Below are experts of layer 6 (counted from 0) of a mixture-of-experts language model. Rows are named router (the router's row for the expert), up (a neuron's input weights, with its number) and show model dimensions 64-127. Each number is 128 + 32 x the weight over its row's rms, rounded and kept within 0 to 255. Numbers have three digits each.
Before each expert's rows: "mostly gets" lists some tokens that are sent to it at least half of the time. This comes from a sample of Wikipedia text that the model never trained on.

# expert 11
mostly gets: "an", "en", "on", "ian", "in", "ong"
router:161104124125165129145122136078066169143172087139121070154181157131142115152060112128118170143130148117085085136115082098119169156105153185131090110076111158138114123148134195141103149144149101
up0:116142109129088125089107076127105184164159121136122100130162125157139172172185125117160109107161108135114087135094114105141082110095109205196171160111123137150182098156134193096097141045098114
up1:063141110155212136123170146115100165149146120154108076165125123172137134159163126105113134101125118095095141132124123104058111126134185183098112113080131101151110142116119128192116124122124142
up2:124109115157101133122142151136105176180127159129127112143108083114178158161122123098159149110135170054137114156131141189158186188120147166132123112113146157103151085125137160148110142135154082
up3:116144109186118108133098107109112165114188152120151128137147160106120128136105147089141130101104120144143090154188077122101106119140116118104137131104134178065137117156201150141158145134076145
up4:137109108178158106128111121122198131130105118204081095081059081121050127119088134119113126109117127143117143175213154155105173146140176152158156088137159159126075156138208123124171128111148078
up5:078092099119092098151118061152146116120147138158154178136123141126100190138108120130158061141194147126177139101070100135161121156137165172116080108148170200176139104117101164146152155067153092
up6:140134163133114163116112121178121152167172166156085149107083130139087123142118100077155182120147118140074103168083125119157129131093118131138101162097107179111119101152095172147094156158111108
up7:114099149113140168121083172104170122156135122170107092104145122112135135208076168130113108081143186151062107135123161112116097131085141178121140163099121147059151138099085098093176156177150091
up8:116120077136130152064109159131086129110133122107163161126169100166148112180123092117138105089144101174081150169056093099117127187077134170106133134143188177076113143136131098120114148076111080
up9:160154164134125203135120129090101178097138127165095080158123107143087169136089162108125121145133147115102130078130158077117139119155098094214138150121119118128156127122172121209146107088161100
up10:164112186134122150113153130207141150104166115105104184095171142116145157145070142086114167109123121049154128159180125100089091109167125069141162136127180157092093127106130161164097110163087111
up11:173089082095087073089157110117152205160087094141121120121150115139138062098082178168098104098092056130109095117164108101159114128133173165137096096124129123115121118158144107180119165135104137
up12:112138061114111162182111135089130108137165096168133094133089142156140047177067122127144129159091125115110014172153104141134129120097164167113103154063048163106150109158156116150112147119167156
up13:153150103124099143087142109139187135094177090193113107100128111145122141149127155090034130143126109109113102129106124124100070183146154174121117132099131083177088126098131136156140141151128112
up14:118175142178107044129171136146095139140072071078144124072155165115137082154130106176120092142174120147124094130136100086149109161132174107087167121113120145065102121120163204230159118097109157

# expert 44
mostly gets: "is", " is", " has", " was", " An", " being"
router:118123113154095121169156085068083172111133136102096095142145146123155190141037094124139172157102114155126153176095124126174145112115160155184109047120159156183084111146171131174155112090124103
up15:178168155186089127126113103081100140145122132067084126092125118174172112071066036084109115134145152164098133126143129166160168112117168153145072070130170188141080107131137114144144132055118169
up16:116134110147135108127122132131134147098141131130096157166207087092131154148116143086155115098110142136152144151116197088103108116066163130155111157159147131173135121108127130165098180097103135
up17:059170112172126100165130104112080111093124121117090090140136145176118117168092149128139194141105149139085130099152165150131096156080119123103107090136174144218150113131121176133161208110123140
up18:135113115132077107098155083172154147139108156130131101114114137171079156116108125143144137166098158136103128132069075157106134161146123168123122166150152110132128127154112053205140168110145078
up19:151103113159116094149144092115107177194103165134138133150182051097157074112092099129088131116174093188172130114122166105150101120119133138188066104106131144083122140192141061118091064121104188
up20:106108100153082138154081182183124151094138125125138122192145175132117185077111126146079105152098152101151136097152118084100069167063095142146114118161128157122101141102083171154129104137088095
up21:137158126240122118083139106095133103128105068159154094182126107136134116073173107105050097146146095121094149120160153140157103128086116152094153067165091169116090091136064105139167106121126141
up22:111112124183104103107104192134090088125114129110154171173058157118113144092116153101153129125128122194128156121144166126163099168124102110089163136164151162105117109094126089171097189135130112
up23:134179092146138140132163113075107071089114128057126123155112111114071113111163148090175124151071153123084124105105140148121148141154082100092173088114185075159160109096097132158155185095118103
up24:083189133138139147211123120106160119109146178173100090157155154183109128116128113129191158080118171188159163082089113118173104076150132110128148075156130159128088102119179116140080180097092090
up25:068108184130141086076208192076125193160128124133068144091119165153136138126096115137135136141151131161130120180108136097103129131093161152170129131133147172173141100144161100097105144162129115
up26:113138145095162131118097121127098091123147148126101138170174103153146137130114098103087164168125078144125158111136165171080076063103161161175105099128160202194090148112102164116109126143054111
up27:108113118096121157114150142115087092121110074162138148098149144182078171135106140156134202126144076111127087117157124142091187109133120117117065171122077078124146143144154179100150123119126093
up28:179213180164131132174079082096075129132167182153134176120129079129058159190112130139101103159142113150131109141153065155125118117094092132131201164117101125081133105173092078116160126111087071
up29:100152131123129073116121119123086164158112201101149139210093099133137117136101166150071133143111077135101144078158113154122088135128124100101101124148138097120083119083123126133159179134134098

# expert 15
mostly gets: " John", " George", " James", " William", " Green", " King"
router:149080101142147184136181052096135147084120103112136114146196176143145147178126132134119173137095066120098126151148087144148156145105135126174084165081109152102119126170126163168129144128151130
up0:137110119163166176127131062124138147163149082057160124133136135141089131152111146110092145189125161102104151132149201179170099141151128147150086068097121067086170125158099164149166099091140179
up1:130077091134092176071131103152135091083092116166123118058127170129129101138132164109146108105120150145135143157180144135196152099142131137161095151144160075118144166098112140188133128139197086
up2:157107089172113142129098093077096156073183116102152169173155095129124132145126090178097190155098180129124185124160107123134163165123093135166115105152146133131098159101108153162133063103157175
up3:139142143127146161086132101111129147147103121103103096201146117129106153132156080088119170140086102115102111109096153171172126143136125087159124098056107144033142130140094116102180164102193099
up4:130146133118118127140241124093081100134130122088132163058115152173190123087138195103185132112146174076090141179168139165084124121068170153204145150156159129133133140120162111156078098191138123
up5:129115165114150116125125074105134090164092084116165121007120134114104197058153137112157144071140119135143123108136118172122145122101139120166084101108131133133091138181147174105090095128149121
up6:181117095047136093096127143138103058145134156116112131135169112112133100157140112143195153097095132154129073154111131143132130063147123090155073159104084116121122193107111168144122109092118098
up7:161123184163085083135145125088122131115159145163156153131123131097061073168135078144107143159115199142077096115129109083153108119145165168135108127151138120109139099097111133096170137165116121
up8:166130125136118182140141048160102166095119086083147174124140138171134138142087167169174172155113107065092079134136134204141106141104145139175133145123095085111116095126148195114128140061154082
up9:142173122153112101135130154137131151086107113060124068085125139118167103179107127088073101127124145088195148137099146115138197085087117174127082128153171166140125149144125178168117174123083097
up10:101155083143177158131136142054184147083058162189167123131092173124080130117120154170109129114109134140106124145149122067160107112079150061105110116059137166096088127147128153146116107114178040
up11:157020113145131226193078071137178112134161111108154154133139197100118073132159137135156136150123138182086160113150106152170125111109177164142127163152097094137114139128149146171115139111149100
up12:116077072154140065117186108133205097136137151102150106098159153122150157153154116068100131110077096119093122173135152147119135148089154123090162099147116149142099115135110080129079135107169181
up13:115060133173166126136159096175170076113145119173112089128108109191164208153170140110121143090165105110122083146155072128116117149116182154158098139165141163185073090157166054160168166147180101
up14:129121147152160164084102151108135131090136181146124159130114064117141126186124137110070122170125136132076102116142124139131170093168188053170147113126107132137148134092065128130105140111116174

# expert 6
mostly gets: "k", "ak", "y", "ik", "ight", "ock"
router:192082121142095147143184110126097155119172081118104086142190171153135189160112164178131170118089135119118102116100100121122157079120145081106050086136168179141175122149116154111148130118088130
up15:121137160197171039107109125093161097091113180159092094123161114097113055161076093092137138117133138091190084125194070115118129095094139139104107152150147086103123121197102118167109108157146090
up16:136125085194105135123171093137112120123123164170102116164136200164082140140109118139115129162101153110092108049149145083204183141064141163079034148144099136128183172120182116138094144112155095
up17:188145119116124075111146117176078115108083082150114138169134096156115114109089164136166165166134157154099143125075132173126160089104207092085047080199186213056156155154145154134124109066118160
up18:141090143145170102160138127086090113068108127116085156085140133121153146164145114135146159146084115095097165171093137096061161126121158090074074100181170173152146113115077170136105099045154108
up19:129088159123076170149113206147107107147096185124172125129150113131161141158087135150063126115116150107124183109122081152158125088180130095059121104098114136148136124105103120173124097089200147
up20:144046110128118065124099124075082140120164108169073152184138134160103118149102123165174143120107123057098086127117099153145062095130132155150104081200109161158116181129132159130120132084139202
up21:204093125093079114138165089112063166123157074115110116162075120089159180123093187144125117156108130159110125054141118126124124073126109057158087117111098112078193081181153180076134154149061101
up22:057105112201083073127127110099136179034157132115143109150203074138120122159155133119182095092197131155144131129128096078107099144137076083094135167203145163133104107147126121122150095135136136
up23:097085162148130145118185165149068151187127145108136151098167148168127190118127189093076168110167140077123158111100132114125130066136167146131075125131139108155154114141123230145160139103121114
up24:181141158128067143102188134163119137117153067120111081130115137139096122113131168090136163088148145145131124119130126142125170113153149102128078082139155195117123091128189191176146162120052135
up25:144139150125101121189111123105124119095156173078099129160086170165115140119175157077140123111120128110130119091077156119104177119123173148108107136131169137132110130188074121122131119133166181
up26:158094138136102087169119112155093136093161117164163076137202122111129123102184086129144088114154164146097082172185106166088067105162123114110136096142167184126131112129119211104125162133091085
up27:127166113106119102158136094113115178136168122094141100118111145087156164088109158182110120136122080081114101069097121113159115129152115116175121120153096123123174152109089064130145147149111072
up28:155144116150094092128132138092104136165161089095126064128159071104208187155119168093157152137170137110115115068076182123140135128113110098101102161114161169105167145173142165050148107151097155
up29:131129114132108174085105104153116127108164109087134145104160139164134165083068135188129099066143128097116204128111116114111055135080130122045103122135131113137124099172086099075190173116158141

# expert 13
mostly gets: "ated", " such", " released", " made", " used", "ted"
router:162139113122149119119160058087157174121081124134156113128131115167115107179143126163099137115120134128146153134183083155134088135106166179094081170144192142125123129104091079195100109088123108
up0:154146124154103153149065118128098164211144091145161147103175144081084130100108154163146074171079114130173109137168127109103132076086149120142108159151196133143127090140164096150128098102139193
up1:153149103074120145076070066094143125163089097142154103113117172163127136114090181077064111104194144125184100128160166124111087126164137132147101084143060152146187130101107112136128106072145112
up2:124107117132159140112134106137120108098173104131149163065129082132168124142088116135105062136107190074162086157210168148140133160096137119163148132160204141143136148040147098048106119150164114
up3:114176112106115133126078122085143057173130080116169139147117126118204113120145159149118152159133098133140105144156095122069094139081118117122122144059125160134094190159146101147120137082121127
up4:132168104092131094093094140136115184153108137149117093094162076107164123159113125119120108084100190107155119131130126095199093161118128142090163179125107145112123178130085090167135141142118100
up5:121159070137164094072119085139163149079132142122148121150148120098170112095076082125102118099134152144155086170111110090188128158128151143071098172177093135092108147187135104134115091094108163
up6:139177154153072161099142132088119138152127137190158098090128094195136128150095100124099099138137127119145117186100087107054143139120089172036107121158139107161095133123116101133133124135109174
up7:137168124140122121144140095126106108148181128135165075118116119161171073112163119095150110163108133145138127174172063167107121095138149164086085173131135150146093154099188090173114121134118153
up8:080136096141109091032126111206150084111151136095170119151076084153099153119123073129107130183177119155141068195172125147167131088103173148136125154070137198118139146116182108145102126158148093
up9:170099108107145167140161148097111185070172108115166116140120113154135144146130140164134107125123176136130115058165138138122124134119147107165049154184137152112117193100112110090083142122167219
up10:127133053164159112097170098117173120172103103169154143166147137144098115170108134143152130146115129130173118136164040114114082115083130137088139175139161139157141144214137160153102038158178063
up11:177134154140114116098148135133165094135122151130108129144141113200131152130172104112126153132130142134129103096088070148191133158093146173075063089193182154149112184108109072122144179094102158
up12:077091081136088137090147119094074148092122120117138107113184109146103175148110122153103096134141140107100132139184105148131133156108155138119153174160161121093101115098057073214145134107161107
up13:102172081132145112176192110086139146145163132144102112154097140159099079139169165122131147129104143112118144127103075128145083147128162110126102117093093173134159049189149077123070089113229093
up14:158103110107137137078151109134097176183110103141124105125142091106165119162123136136149120177064128075106074134110126110136124134116171155123137155079088117123166077163083125146131123171176108

# expert 14
mostly gets: " were", " also", "ly", " had", " not", " has"
router:131147097170203170158158101098074105133176134136118107088178155109125149106105140113088159135072096138107156185187134113136097110127130196124059095110152117118089123108164134149168142180103152
up15:074151099084152152133107115056174122157116148179079110145132126119135168180183114147135146127142142139128124183112093133091095166119111144144092120110093116093099190139077140107140175066118152
up16:167117160125099102107140120166129172133171111144109113097139137125160135170136124192121118106135141156116136146098203093157125121089130100146009134186114126121125169162109110146110037104183100
up17:118158123077113085209141120077093200141111091153138123097092125169080146136149157066170137069091098186129120102116116075156175161189121091192149117131160097154109076149143149128155128149150148
up18:163139173095119122155148173145103147076174164129096139065152069097110111149095064164075157120100171111101078150123131127160098122158125133110146106092168102080132133139154139162164079145101184
up19:150160124159120128167124087105118171089159149077123098095105157127090125164141120062114128105092141075138173126150151136122074221108099104114135155077124096181163123090156171142144132164100145
up20:115139161108155114144150128121074126150124116140093155042063145171093128137148148133113101181112161161136139083125114138179068131133080160176129127166079090145138163096146100152132122172091158
up21:119154133107132144124089153099090126163171123153143116103152118118172151166152063148152172155157135110101151167119136107111112094159152138121137172091079068139109136102131160121175096122177154
up22:162132137196172138180116119192117124116104164129145091136118112084125165235132093139131145087086101092088145197141150055110137054150114148141121145174110125115049110062124126165116178134070124
up23:090129157167136130124091104141063114179130108183135013127109167134117122137160145088122165122108147146147063130181092089117121106133102172135079114118113133117083126126097220081135118146175106
up24:144138102160125142126158109116053090111088131141099093099229147124122148148131127121153056079101137120104164164160177102163107138108129114081095188152079080085166071127146150148127093157134134
up25:130147149161091107104092087055188115182132149152095154128084197135087179129135107135167126130179144163152155140143138102172140156049122168143075112105067154124159163149147074164113145145175141
up26:114149093086114147181076089096118145147118131145093052140137179150142129115137213121104127113160120110107176183110109122095167132164132203091113138169082131098116121106114125171138158143104110
up27:125111113162079145155178074140052091112149162157149130100150130159105082112137161094087117172107182099136150104154110120149159060107101125108111139095183152151154106099106219109155137074162152
up28:092168126110164092113166118104135094118135073152137153155054139151133184146092097130075155155178127122173145152113139103139102081162167106177144133125136168183097145190143112123128122187174142
up29:197158119148105115119115122143128120110156107086140154116145125126141111094085154113138148082125187101110141109157097129125126107099190138054096131067104099121151122165109175113123157136117098